From a checkpoint of a small mixture-of-experts model trained on Wikipedia.
Training: 500M tokens, 3813 steps.
Below are experts of layer 9 (counted from 0) of a mixture-of-experts language model. Rows are named router (the router's row for the expert), down (a neuron's output weights, with its number) and show model dimensions 0-63. Each number is 500 + 25 x the weight over its row's rms, rounded and kept within 0 to 999. Numbers have three digits each.
After each expert's rows: "comes before" lists some tokens at least twice as common just after its tokens as in all text. This comes from a sample of Wikipedia text that the model never trained on. Tokens count by the router's weight.

# expert 51
router:473484533488488563544470525477486428462524471540472537486480501510484508503565446495512503479511446529464485488504456517476511492484465494495506450495524523557558501546461487516521501483476481
down0:534529542514528486547478485484544478523464510508503483498521488485507493470570523484482482516476472461496477525486437487527498494448498465502466493498510539471524534518501457562525480498493450
down1:507519457496503525482488477508478479489477494484508487501501474538509482500466464498471506466563481542542506486494495499515496543502468519470494466503504515522482484528481521552489483505509476
down2:477512467544498444520516500519498512508497532504516482469513470487471508510509488501470567500511476526488491482492508456497450487461509484489504514499512546508473484473498460507509538484461463
down3:506490507508476521494483468526532469495476463504513512444492520490495514510494529540509461528508512487533526489521491469499488515524497503520472509504490468464502521532510447500505490500530536
down4:510472489494509504498496485505519514496509459462537519462501477522544448549547512487582501504506516490490505506519516488507503487550506537493473531496537496534464517527519506480507500491512492
down5:518496462567466504528499428531493462495497494483485503521478499476510464530488506461515493485523497428506520484478511432533518569519488489436471516500497499453523485517551526538551519475523509
down6:550493496516496471482490515534547473489483456511473489512484505510461518529492528527467497539552470493467514511483472545497518504530531457478510488520513507512468491480498476487492527485527514
down7:494494481450491460499488428490539468516496495528482452542509515449499492492504502457517471521497510516514535481494521545510506540526486532504511483508465461510508476487533498547462499485508531
down8:506493467472469512520483477448520488485482523512498494506530535480482546530499473510508518497504524554478517497488499507478473448532463431565520553510473500514534480484480541530507529477489494
down9:514502501477486526467511450527480495557487469508504477514500499543485513517481472510498502498469488517504510501462496480489504487535505527501482508517496493519515547511515565485484480530493513
down10:536518488497532492508504500435495469526507515513478500498478509547520501445546486491465550454481488470475496472486480500558493496502520489443510507483505459548527485472491522502464517489503488
down11:478544472488482516482533487531510535486509487515448517546468507507503495499500479493504501476495527485483477503525492502467475509547536497475517542500486514515506490468432536497471503470470502
down12:458478535494477557520519526535519474498484491542498450512492527437482489542471483477509474514486474526527506479488469568517511491483487510516487482498508538488512527530483492479526504486466504
down13:494499530492519497488472472460474503500514495462509522510519501482493473525504538494525498456463491492552536492480470452501460499519500473527465486447531512488503517544515546513539522477532525
down14:537509512494486476497498499494537490479514514527505487486509546527514476476471499505531492503495468467482541474459528503469472505529519500492480503470534514514457499510476517498472482531488461
comes before: "- ", ": ", "| ", "= ", "– ", "by"

# expert 6
router:507526494505528517512505534491486471432486490499504485475488449532506508482520473484533472485529508495496466552508482501461505528487481447469495464524526509468521494465499560450515503511466459
down7:502480475504506536491477484481468503490445509466482489509516489517511534452528453487481533467494476499460563489495516515534531510482487508519498482523438525505476495532502547516455481539464466
down8:521501512498501532483465493446511487512556523530488487504480497505471496527498491470486501516491523466479491496474496518524484457489488523474507513504513478505488530502483531513483494501520483
down9:478488537502475523522538521521476510521523529483505537474528459524517502509501494495464496531514555501483503499490492527460508457478484501507472508515503527489553498515524512486504471521447513
down10:524469515527536517522522513525473538500474467482510495499496493476474514461505507508548508480485502494545507492463496505481521494559522519531507515490515481510482477542529512498510475503501490
down11:473453467518520511508499471498482510523541504489534498540508498532519531533483509508519464503528522498484480466513475518513498502549522531514545476425499482494483483547495459525466518546467452
down12:482457531508489525502552548532517504527466505518517480502503535511481452482513515457495477495499497486491518474560505506500451483497461489492504463536523530502537522482508493502486496503519489
down13:482495493493470516489440512497485506496487523530531497504526472495492470465494465537540460504549507492499445498486492520482488504506500465500486480535521489492497532542533498476539518481470484
down14:459503469496478473520434503483493489537490522496513539534492471508513502498486543509456533483500488474516520502498479522483532538453498497468470452455472495505503527490513527504467514465511520
down15:485493499486464492525483530490477504560494501506503477504510486462528482504435481427528515449517483552472491495492490528499514495465492507506511489477497504514499476481480495535512551475503468
down16:507500500537515513529486537478500481509472502491502479443510501525473477475516508505481489494472537509487505494516482483519535503430491508488507508550546512527485489527501498468509453482514521
down17:509532532507513474542506534512536549464480504520500505461479547536499505457500508496512486497499521493533492483553502504540501457490463553519488488500497498490510529450470494435529530510498477
down18:511489516501508521503488480508432465527537505531438505484493486481518462477485485500488498513490495521499500506509504517484522482449521508485520498523502480491486508506514494494538500523544532
down19:528483516527474496492520504503479482511521487504493501485502492481536573492524494476461450496483509531488550508467515509502514466513489496478508465546454508491499510513493488463455519537521516
down20:499508505529529492520425527549520502466467483497481527497492488487449517493523502497502495489507483467450507475464485520528480506536534488503473515508547465478504486532450477474483529451515462
down21:495519499495513480465525530506514535452501501478528533544527478468493489569544442500484525475466455506495500478468496470504536504487511526480475515486533481522499526451517488521459516516476514
comes before: "in ", "and ", "of ", "with ", ". ", "by "

# expert 49
router:525497480498527519535472495501466529519478514514519517488462488540513518475498475485498463488513430495487448508495512518458487477457481470495501471507532506500525479537497475503503477463467465
down0:481504520508516531536529489533527453506495511510455513480502519487496500487479460494521454513470517518495469472478498542466505491447497550486493451496549485524486517499498462507534523515513496
down1:518481477498499513526512526506512485468512524495533468508520570491504469456467491511525503505495503512496478499527507529530528519545502519525485528482463498496473518482491495484553526452492500
down2:493519520454491549507502450538464495512538501521519483502465507501464457489469514455472523513493498454513497539477484504511454468486519475518506471505474496490515498484450485528521456466507487
down3:493475555484510554540503529527513503534541487487480503449463490496486521518503500493494517519482479498506512496521528527524503511551542461524502504522546525495475468504487514476515505472478499
down4:526472515529502509477515509465503452535462487505504517521512480498469519466496537546511490495517440524543503487476547484481544502519476487492508470484507542507509513486526490490508491480541546
down5:489524515468492501479480525492529501536511552498447535535526467489499474526530497492533533490510522483497476498486512518456500506520475496511461508527498512493519456483517479514504500473440523
down6:552506510495538554539517505504480497535493474480474497529487495529495503551474523471483430539490499476481470491428520528521506511545517522463489461483505521537525489527486533487525489481517492
down7:541467500491464541519506489478509552494462478496545502542492509484473507471539494529504505452525462499494468491536507522483523516539559501523511506510499520484511511534493481486464546518485489
down8:463484535532499521539553527497482528515494464503451511503486486534528482514512499488477476515501536513499526492453528500546550499532477513476540530492530480521515463483493490495486466476562500
down9:509517483497484553488482511495494478543507496513516469504458516525499500499495488455461510505525516504514527505488547485437527516491492482477541478480503476512497522528471453497532506516472501
down10:492497503550489427479473488505511543474493552510510437447487485509506516559475503472493528477506461526551513547479537468484534529496514557504503533476502500536499524505535503467481451483525511
down11:449487509543451520485456490487501478453469503512492451459490485504493495478505491513506521453493493510509503554507467483505509517500535524546468446501510499499483483472513528464517489508530512
down12:500509488483494471523474507548551514468481548528492480536512438490484544496514539499513507526465528528543472513441522532498495477492482476546484509518507532528523495518545442482504511513533492
down13:532510511507462507505506530484510483521571526483447534527488518486518453498461520524486496510470488543492504509470471499530541526411554501549482505511471470505485493505542515489508520503494477
down14:468488521508479494527463547474480477465459526508510525478528441480538515504473472474517509499480480481510504480505531553507497489452501515565508515458534476537458552507503491526549499502489473
comes before: ", ", ". ", ".", ") ", "\n", "; "

# expert 2
router:500485546524517483530464521435473482447496479502491481490508446541538510549518486514510466445509434519498501524526479474496471492502454482487532487502522514506498510499508522455518493509469474
down7:514510477494493510485496488480532494536469486547513544481483545467494458503484478494495498538522478515477475489537498492453522550483560481495505496475552495511558504471477504533562489518528511
down8:499505517517491487500475505537512466525499511551476520525499515502485512467546515502502537483526453466488494485543486513532537441506496512500493482544531466523518500498487538522526532459490494
down9:548498510462516449506493528521507497497490506527456526521502507516499483533491492509512492464557466501529530488525555513496473497572495498544516515549506460514535481529466489509518525509503520
down10:498491465472486500506492504476554488453511494531498505464452517453504549548492502440464498557461450508548506512508499539550516494529485465515487511497547492520492492485500490474540535498499523
down11:519468519500509514484475490476476523474514528524468555471523508518521522500454493534499495499519494495502478502540499455503550465459466508505549522472480497493548483480521551532506477509514532
down12:513516518496542515522530531466503492436500517480482519499529525522505453503511506473507470486528451488467484501496492488550520469447543515500514500515496528557556518498536464497517486530493513
down13:498504500502503504481435549482522503498517497525499459467492455505510481474487509523499497519511512503494510502501505510501489421458468448523450538506497531507553516446539485528504487523504520
down14:517469516506469499518478442508527526507471488471519486487472515501488515527491496498506477482482515516520482496444509507493485506552534525489506461473537562476476513532494512494538477457502487
down15:512517497498516490537531529500487506516484538537521528464487481536476515494485503514503482513545443484493462505553500510486497505487485493447504528451487462518471493467537494487508525527512492
down16:487520492482469491486481485504526524521496463507488492529513535494481448508488464476494499488474517491509514498508526504498474499577469481484473522473522474515465477512456512488463533478491508
down17:462530527483501507509467515514459507498495526508504491495524489487544497496497474483475485458493513493526485491512530495529503500403516489463522524450515521530482529522495534483512523481513547
down18:520487504472494496543465507485486483501509484492492482461523510459502532506513508521503453511528465459521467467496475539500514467458540511536481518483514464507542499467474474511533506510510495
down19:470490538469504486533475485486485510504497476488534454494448458493499508512467549470526478483507492487507481475471521519486463498461501482502503478451482520507511541484502531472500509500500491
down20:463515473504506487515502479472541501488496466508535476513444450467464531568482533516513479485514508499507515504500487480484462480485474478523467486502480469479495513453524540511494477538508497
down21:552481514502473527509498447457541474462478490513486461488456459475460465484494486538464490482502482491490498502506484521471521508506471526516503492472508498467508497502496487540539472497518523
comes before: "the ", "a ", "his ", "their ", "this ", "its "

# expert 3
router:490502473538504523540493510483479496473469511494514529486498477491534526478479466484522482466495462519470417476498503475484496501455461511450524482532513522465538515509453466504519484516458482
down0:521551501466500502513503505482559493492496511501495510501470447506476499523482560480478461474480523483459508501512522493490487496513497508515557491474499540530518490506528460522495541470484467
down1:507529536526499531513504521534513526484499500528521496492466536499510482451463511467500506525427501535473514468520494489508452458484542485510474486501484545503522516495550500533526474493523486
down2:531512498457499478501484462470504480561567494527503518515501509543556533510517489519441482557543501527494510490491472520516516474503498514532470490476488517487465464489460537485497520547551482
down3:516481480510447499509532492485463536505472515483512487509447490519458502493463559444494549486547508497467491480509497521494504483560550532536515473526518545477514507502531470491500541473512468
down4:479522535470481453522490499519510498513522533461447463479559478502476504528517459432506503501510498545548531541538478528503481489487485470517492444519473492519506468509477506525527549516476503
down5:450463449474516498475524467457470467517497492523508500601486511517523525479505494488480508507528541484515504489502526538528501496494488476519461553550498506517494471500452509484527501503496467
down6:478481488506474517491482483503543504471506495457512497518487510493509530510501498485485547513467500507475452452535537528506436462487517524525499525525467514493507528523445514540535525543485492
down7:488532532486538453539543521513526457498491497492529521466492485514488486511512492497493482507509511494486533501470502497489498486557477523446541486456521521519515521462498477519532516536499536
down8:501466474515514536512517486531465498530508489486471450507468498502463505508503505457487474554464510502539524532477497512504535554557487512529487486468489523505485460482517499487429510512510467
down9:521521532478517504492480452486522513504500495545522489509488494500484466518523489471462449482528526525492510505532487507532487495533492539506478500482514495552522501501504522504470546492493547
down10:499461507509521468477501541512466478500517445555518530492477477553523465474496499470529538512541502470525510526501487494548513512534493499466523486479516502520500486506502508495501557469486482
down11:470485538484505452478503505482543500508527469502521481485479515519500515512527524472505482527503539487498555512529486474506546535557535502506455494445519472519474482499496495517477536492508490
down12:497491476511528502529502544514493506538450542536445520477439465484468489534545501470472538509515497469524535505534476491492510490479508545507519510524522451502480496505501542507546471509483465
down13:566530515536519523492474508502491492530483484518506537469495503523528482468512456481482484517513524506486482483494535504480482510447535437509542500501508464474479511512513461480520476481476485
down14:469497492439498465486531522504435499473482474485484497515475469465478534488507514500455458497521515498540548514504495469496481520519516507529503497493532501480497482479487475494510451505496480
comes before: ", ", ". ", "\n", ".", "\n\n", "'"

# expert 43
router:465496516515526489494473544488444502489482486526521500490513458516479515466509479476530448488550501500461508501496498497455541489475472525498496476495517509488494486468508528470561532483424475
down7:504483487503529498498488481485534507465530499513517502476522499462515503493552516499501462482534458481479483522489487489502518458549513479523481477465466518458529505494552469524484462502484521
down8:500478507490526512452478508486486493497469516505507473551470529498529504508473485483506504524503481520516529529528513500508476565549475505445494477453556483514521493508495483482493539486510477
down9:550495549536472511482485472502540487457449523486516485520483477512503474503473524519527528514520508499511455498490544480533511507480489507485563501518505476448516548536463516504462440507461472
down10:467535505460488462512477486499505525482427503493538510487516506509497470499500508497511514509510504507491519518563529455470512491477510543504502495497487508489456507489508498498481555480516442
down11:530490511484501473521518512471558506540527518468516471493467515498474478514512527556515497495413458460511503530463495467472468524503488475484489517544478486505539512522475505532487487505504495
down12:492501504478462530485528493507492502493510534490472483532510521556549503557483538533473508529485545519505520523483504511506550515487467495516505514496484519497534471463511464506506525502522525
down13:511509522467530536487496483509498490482508459481508500494519460496507559459488482481542512501524500506514540510521466503472515499524499435498479504464547449509517507458510526482477478522507507
down14:511506506534492487485501517496512495502495536506464494504511520514540504478460546547480476472530516522516514541476471493492478542499430483491471499484509524489482469480432473461505523479516542
down15:562477483500526487472534531484506489486527487521486521550462516564497513508475521494505515492497485473483474496493509492497468561481487487488520457501536527483475475487524471484499552483507516
down16:489545534553470522482536508483484578453532518524496509485517509502506502507498492546491457492489567490466532483501477484513461539530484477489510470495484544476478437481496506462508538496484477
down17:477485485489502533498499486477493490474492476494512517513509454475501563509514521517476496566524506463511545511496488472508512525526466474505453502491505505486533524465494487518530479539474465
down18:498539517557542529492470492489505497509499509458491519524518501490496466486493515544507494495506484551537493462534466510503512492533497508543496490444513486529515479533521510463461532516503514
down19:504521473503473513517485478509501518519478498514470488508491504523476566491515477516518492465481510568490502528514472511493474520503510536531438496513498506481513457490458525483491522451486492
down20:448452527512509509522536520488503519505457476495481517523519552533533509471497467501461487472521545502496511486531492510512505538498485529548504487483488488504514476478506462472470568512481480
down21:481460483544519447487484476525495499492526519496486479515504491507510564507496513455496476523450521542489490508545507515505491499559529516469523511480527508538507454465542519511480536500526478
comes before: "of ", "and ", "in ", "to ", "for ", "("

# expert 13
router:537514523494589495515498486492489508499466491503512506518484465512512490506535472499518473517514436504491475547488520481486476487493485487493521448477555503473511498467527509497525501522470471
down0:479499488519477472512517496447461518489503453537496508482504488475478508517474476510473469544520500495513464483438488508496502487497496484545499514509549509502527496539499520475497519512511511
down1:471498480491452498512591484468501490486508541491493478488528513501501529495503495501435520473536509521470505531459496521466500508522461486493466502492508531471518490506477482471524490533509468
down2:487508509500493490512465488526490502558531446543456520462494543499557507505542515510481459507474514507505497517518511475521492505491508583521489495477471502522526497536449446462534511515545507
down3:500462495522473464528471503454508468513458494489541450544478503450483484532531518511495503476512492529520481464491462520503474477487511501529488501502509509472500539512491469469462483535502508
down4:527506521476525501480488473538511458501537457542471493506494509509504483481516505451484501514500502474522528544503519489515480505527472521514476463506502520522489493541503512484539516461458485
down5:413504530537510458533437512522491498518493483505482491527524517494517487500486492488506525512515510506498433486446451483531459529505552501509483532503500499526475478473542475533480466518510531
down6:485553464509486499490503460520490515524521481445495480521500525484515514515486521538509519443456479518543486519544495502512480532523539475509473494497490448490475515488533495482512515517496520
down7:521471489482476519495498513483460502475483486467533552478471528458478500475526487514486499524481506498486481465523522491500555537478511483486529496479442502496502461476503550508529492557519506
down8:466491505527501441488483558508479472441511449478479539517503464516491535498490549480489497458502485501479523532507542498499486492508537497488499535495499515509527422531488489488484517507510506
down9:496506499510510512508524513490512465493484527491484571487512502549518471467455502467495481488513533517489529499533484498453493513553535505508500499516496536460495504495519519475544454500478466
down10:534528501520460500507489512458479489483516460528467511459512539507513496524473517543508510526523490470517549503452498496482491522531476528503496480499456541485526507502503529496529477499508496
down11:454466498470498470514494519454537529487502521515450464487528507453473483486519569544460501494542468479482489506465497535497495481529480507519487490452516497509488501501576474500460502492530512
down12:514503522472492477482497489505499495479474492523510475525528501477517457538479536444555529447512499511476475526511455485483480481543446531507495491514484491522507480502519515524483488462487513
down13:508481460454522517439536524521500475511535511492491526471562507496523504487458498475517532544481508530476506520460483493476489475474504487508510511513501524470520483476453507489503472514472476
down14:537527488513463509539512477491498514487479503492497477484489520510548484500488478517484464479507510447561466486520461519522513498488521501505533505552530502501471533502549541486505500519478495
comes before: "the ", "a ", "his ", "to ", "\"", "that "

# expert 47
router:471500500506500507516469522485473486475535487485494530474503516507527519504478440486513498485515484519485497480524491504512536525483481492512502501488501495496536493521447534520517518498455478
down0:444527550505483435477524501508488489458505506500510479513495483569504469495507525518505514513542485494451437518508487462516500447458461513506475532451516506471455514519531473509490502534466498
down1:529510503494498520477490471505508462499505489523493477521507518502528498506542454528499528467452496502569513470546498532536510517539497485506539518495491499499528524525445495499476485481510492
down2:501499467520516515567533511462462516515544478453560502472515508563479489484501483517512483496532450475487532510478525472513500463465490509512448487567513468505510465522495521509497492523514474
down3:481511483530475536520470515538518500519494503495506466468518546472508547497468524517497542556511486491487500506510525509456541497485519442551462512501487481455536498502478510431505502500525456
down4:511514462518494517494483517476469555486508558555484499463491462467475483509509540486478518495464503478457490454503514518517473487447515478517533489477518484480526527495486492487520494521486483
down5:497521537540497496485497485511471491521492459525520498470460471511523483494498476523538498498455521492485502493507512468499459521459519518464521448490535555514477532478489496509517494493519518
down6:500504503528504462536525549519515515531521510539514444496503495493493507503508524487520480470574478496501504499471475539478550484482515457526514493528520468524497550484499479538492501539462492
down7:541504483518519498513467510502498515472473481466557526465479489512505538472524504450499462499506489479494488494480517485421496504524515485521515515492482525537478486501484516497507569481447527
down8:483525484528520484521474515475490482490472480483489507513491484495486514488502526488505493528526530501512501496482496522482519538514479544507507475495501508494509502499506468538443472505451517
down9:457492518448525486498510530526474465501507493523501518499497504506536518432476497547456498476515491482503555460476543493516469503535477476429496495486482477476485532470470490513510475507475511
down10:544464532535480492471487469490523495517484517470489553525474457524489506493527498528497470503487483457546527467483501466482481520477492544500515492523522504503535514535517488491506477528564504
down11:478436533514445499525467516519489523477500495538517496488484484486482500509490510516516462521489501508500507525497511512538527487497515509515495513522545473483485512527508440483510421505496527
down12:455534492549511529514496517472526480516480491485492493542499459502452478535524524498549503511489497500521482494542483541515523494528459532550485497491525538538477510499480502532476489497503494
down13:556506506537478544495490518496471520488494496550470514474508497481469498510506524557509510493481519466516538510464435559488502501526552474507554536539518461511519517535477471469475514463459505
down14:507492506518459492498510480499500476530512534505476466490446514450506550565514517489483486497499500508509498509492530486502530515473538515546485488497481537483497493465532522485493500488517488
comes before: "| ", "- ", "==", "|", "= ", "==="

# expert 58
router:470507494507540510509479507488501474484505501557482525508486520522491475478491482481547499493542460508482458497476475489486523499469480482506496494481518495501551452517462497491478497474477488
down0:481489463512544454490514532482491492506500515496522548506519493514474470494483500506548493517523519519462477525514486493501544484420482496532441505547487485481500531498523492508488487494491477
down1:505491535522505482489487473469533545495492510476515519515533453481469502554506515501535505506481483516493485501501495504532503508497492496537542531477549485508492541524467447541478513466507518
down2:469505512476531467506526483492484517492498496486509501469522467473507485488511499525530487518512508514523485495516511499500431463517474513488508488469515490509501522508484527524525511496476491
down3:494560505521491462495467478469510488512487505499510510511494499508532510511531568487503518509501463495497482495504540459507474482498444471558504530506512499521487481508458484503526536478454545
down4:487505511480503508512504496484488489523524468538505501519513500489514510494529509489483461538463496527515557532475513495510472467563498484477553446501485516499436499472541488474555482508527486
down5:484560525479496478538506502498530501518482478494492465469516505485552486496516535499507485517523534523501501520510477471485531472540535526502493457484493496506553514509468516470486438536455521
down6:496469501484479500520518513444535485535535493504510503481513519528489485524473482500493537548512517470490482522482476508472495516490501503495518520522478467487480457497502484522490521516509515
down7:551500496527494496496468485531452524497496523461528479544518507508489531549521500500506466497468509487512475513473470510531479522556526508474554482496516518511480520527508511481536475510512484
down8:472512486517523493494493493451479507487550501458455518490518500505518506525549509476507516480537486468507494493468509463515472498540528470544505478517505510511543517519458543548492530517461540
down9:508469482523487490458503498477531493538483521478523509522428494546472476488477471481515462511486526481471453493503501502485508527497502495491502545498499484455445528483517461490473515478520490
down10:528501490549496515487492440470487475458485505447517562502515492484480523484502495507523490486502487498488477498491506475484503500571554497530515505542503471496495502546480509470488505537478443
down11:477473510484523506464525488506522486527499505473524476508486545495510528486535524492507486517482556501438448529487514455456484455443483517479487507528534503509486499504506527524508537528523492
down12:449492439477514525514535506483528518497534519537498523466512501471499488512490462533446482534524503514498472503497485498488440456493505509467528472473473455525488498465432459517478522555510548
down13:509508487489522548518480479492484535479512472546484528517515474497477513531501491500483466511486482559504491481510514510479535502450492470504533482424523544504534533531525516496506464503531537
down14:479472499514528484490485527528463492505527515475449506466535494515486481462503529496501470523568498449533508498444494508511530507479491496516462453467447504548498497500533518498509536486517488
comes before: "| ", "- ", "|", "\n", ": ", "= "

# expert 30
router:510513498507536530545501505493462505520514510514510534529470484540499523484505507486527476498520435510482448508484471528491508495459508462464525470486545529496523500527498520470485474502466459
down0:474472498520519482530547529469502517513488500465519485478495536490488489478521492518528468498518518530495473514479511515479529477522519504525456525460479472531531489474520531481516504527555470
down1:494529465513546568491486473502520442516505489482492444529464491479514536485473491451492475507474481499531499478506487530489471462527509544548523479474450520518479514520468542516534497493478523
down2:476486489535477474485534477540523490482537484497488521473482532493508466522503529536513508498475501487478512514476469502478492514479519481490508520480518482521476503458516489531522513522481531
down3:483489517512535507500515502541530517480507510515508505512488483540507443519519508508541535534477528494526504486534491445522481527531537510512506448557490462485518517498461489464448494469480485
down4:488474481499475458543538534487501442523516488503471507490469487500532492479499515461483523507457476494480532477544485525482513495497523548496508513520482477513485527507519527498499479481504462
down5:513532518524468533488484525545504518490489517480499503546516459479481507503494439485523531501475486512524465506526504463478507501468514504488495489552536503532481457532528496478525509468507574
down6:466462533480559489476513532491473520538543539515503562482496521458494504469472534451524491534509522509495501512499489531490507506486532503500493471464510474536494480425501487510509471539497513
down7:469481496454490463507548514518483532511459521483501480508516497525481461446509518485497499498532491480500473475477519524518484526494473455521463497506519495464524516483502476526467520478559462
down8:492517510484507478489524526534506522487510502497509507524520510518479497491476460528500564495502479494491528531518481492526518519475506477535516481518479462503499519569498507501435490490500475
down9:511489555509493525502537473518496481493565464516496516460459539511468485544449496481494441467502500495494495503499508572477491479514489519488491529469485494542490445484457511530508465542514527
down10:517489504536512540535473503515489514558502488541546478480449492537526500556499500505507498506515474502464486523517487474483504483472491472540509512479529513516502466502503476511500490530490496
down11:463492470492514518538478535534506503515508534505510489495497512505488510506520480440492507487501468450481418491497458528479489490512494478548447517529524503431517498515484487500478500501543507
down12:441523515507489427501515491483518491520487503512499528435506466505522478527497449462520475519557518512506493498499475527500475524509490511503469488452492504500528514489472485505495551520471468
down13:450505496501462486508471506524497511492576492491469525458530486535517452524500511507523584538472479511436497519523495469498507499491477542538507551500504497519503469453480493540479518537503500
down14:525529511479506471510489522497499469519518499483471515496498470489511521511453478525490481508530531465490529506506502492513479485487462524508452515485472515517516464465496483519539513510489563
comes before: "\n", "\n\n", ", ", ". ", "s ", "."

# expert 38
router:461469504523524526514496520473443514486509513524507520487491467554511523497509474530538446459537446517459439544465514483472548484469514476473500480528520489520488489521512462472522495516475503
down0:520453432496503459522511496535500503513478533470506538524504513482505531518470495489524507515487443531468518499515479553494513494554494469500476470507490511538452505494488466505473492497490497
down1:521477504529526504450501495504472518507497489529476498468521506482488516519490525486457524543522514499488478482480514508495541478485532482550480541531522515463470530513522503512482529506526494
down2:525490507510528479494505487528511493488498513484467470536437490447512560512491479495498464498483500479495513513463474534516508505495518466514500521493512517496542507493485521485543503550518478
down3:511513504469512491508522486511516510479531493502489471494506502502490465489481470469497522491491475485501515488510479507470491517510488509529528543513496535502493505456502512457487444503512492
down4:523474491507512561474491506500527534500449525456510513514505497476461538510479496530465516525499538463485432487493521528524543504512507514509492504512521502509525494514496527505478481484519484
down5:498500518507490539496425500493496447505528494564489482472495480498450484491517525463487476504497493492500501503483489459505526546511512458513490491519481496489456496554516525457521516532476517
down6:514449492513478461517511495480516496510484509537494522517458461528475517468486528523470524485506512511488487432524486518477519458527530536505500485517529523547508532490528512516479517502478484
down7:458502538491531455498522529477479473521530491521519481498463488534508496477483529442492508477490511499533493501487547489519472474494522502509519480487501462474508513491494453524499536477481482
down8:477502484496462494450548444473478522482488523515485528448480524488481508498538494501535463509492554524482481509532472475500520501472522549514516510451493530472526504515523541498504528480464451
down9:469531473513486489544510508510497522517554517519501502539493484485514521494475482514479499462521490488544522439521519557502533511547485512512529528526514523540480526483489522498501478508521510
down10:477484484488471511452483478495550470524473474461533540454505520510524490493517473489525469533468555555504473527510450477482498509466501500512510521501492497483520450510448519496507452509478491
down11:495467436465486487508518475498479483521486536475495473528505478465532479528505475474525501489510540479482485504499489508496499498465492538502509451531500509545469487524497514537464472517511496
down12:465473498492502511487465515496490461518476473495531460490507564525491519499520494506503456519509510461478547521504507509479503520496535502513473518446511558472508530505552525550480513529516503
down13:442516494520476507501529498485490489529516509467514474547503498517525515531475491519472515537470533471496471512488510493490483531522466457481489537453508515473486499520531520489460529500493507
down14:528499466505521488454489461538468524489476519533496486516516522460498514472532491479542515458499473500537455559502481492500463471442534490462529505489504506515524486538508478503495495491523487
comes before: ".", "| ", " ", "–", "; ", ","

# expert 45
router:512507525512519486517482538486442500487502467544504549496526456504486538513508523505536486491541475535470453507525499490471536478469546471466496498506529541486507490491526487491481454511489461
down0:484501493508494491502545495464478522503500482517507500539481456483452505501494516515528539487508428496455521497432504540493523468505483520479477514496507503515490529554480510505465483545462510
down1:498496481481501509551506495521511520502515492517509465472523506512485516505487511506521451492507470476477534455479503522501530499521508548520523477537499538464520478493496470493514476546509476
down2:445499482554515490508505484488494474533514492514476524535502499529484480531487472519494462481487527537521477531478513529483516488571523517506481486498462505514544540476512447532498484524506507
down3:530512461498490469475537478527478497451487506489500533523497478515479465490509523505543492515482502502539501491536483486528477520507474523511521543493524520475535545495463548523493470545461498
down4:529486496530497476513506456506488518522478484500466494526503508483466523501508472518565510527536497475494547488486502479462488514470474511476508541459500467522553486504508530492475489492470483
down5:530531504475502537512511512524473517501528484520506505455496502506529511484503460524516488488495492535516542481533464509496518471542471509517509521498501504491480521505521523493535472520556515
down6:460504521547529485481524488451498486539534482519535505552469510507489491505498517467510459529475480486500514514502545459536499527447496518445484496525512477516492477545442542489491519513427512
down7:503544580462472472516481497541506467505513533466536555503511517519478482508527491549442489506516506493501451502517499487523546500492483520518427472470513481481483509521521461525504507482486509
down8:500523571525503483530533512526474464539486468528533481528502485463468483485508506470478511501497490502503469515495508500488498460467549476473497511524501494480496514520490488488487535489458501
down9:527504511502480471529481487488516497528540484522472509511525519482485547503495482448497482532476515477504529445503494544526501503545501497521506499502480454492496576438487484529512473521485478
down10:459462440479475475468507527483498429432492462526499500475511529476482476496520506555484536517512536489461463506497470489467501498516517478500475544481508481477519487533531473474506497510497544
down11:554512510501532472531548453495454509496535517486525501517522502529521486429456500475518487472498468481511502479545542494517460490534528517477512449513496508504517529469489446483526513510514506
down12:563515493510489528475488467509452503482487529486486529487504496484489516477461451531524501531492525490475502493537472494531518522493545514473515494471508504461502490509493480515523486572528487
down13:530503479503528501452447548505512489524503519462528465498514502535526507506450511486514552472540544511503458491503518493500487494501510503500474507551494494531465480497471498472511492507498458
down14:513523519550512489452536472554531487495481494515530519523459519501524496545481536481530493494532489473544500498495521485492479491496506495523521548484492489495544501518433516503513531508452479
comes before: "\n\n", "\n", "- ", "–", ".", "th "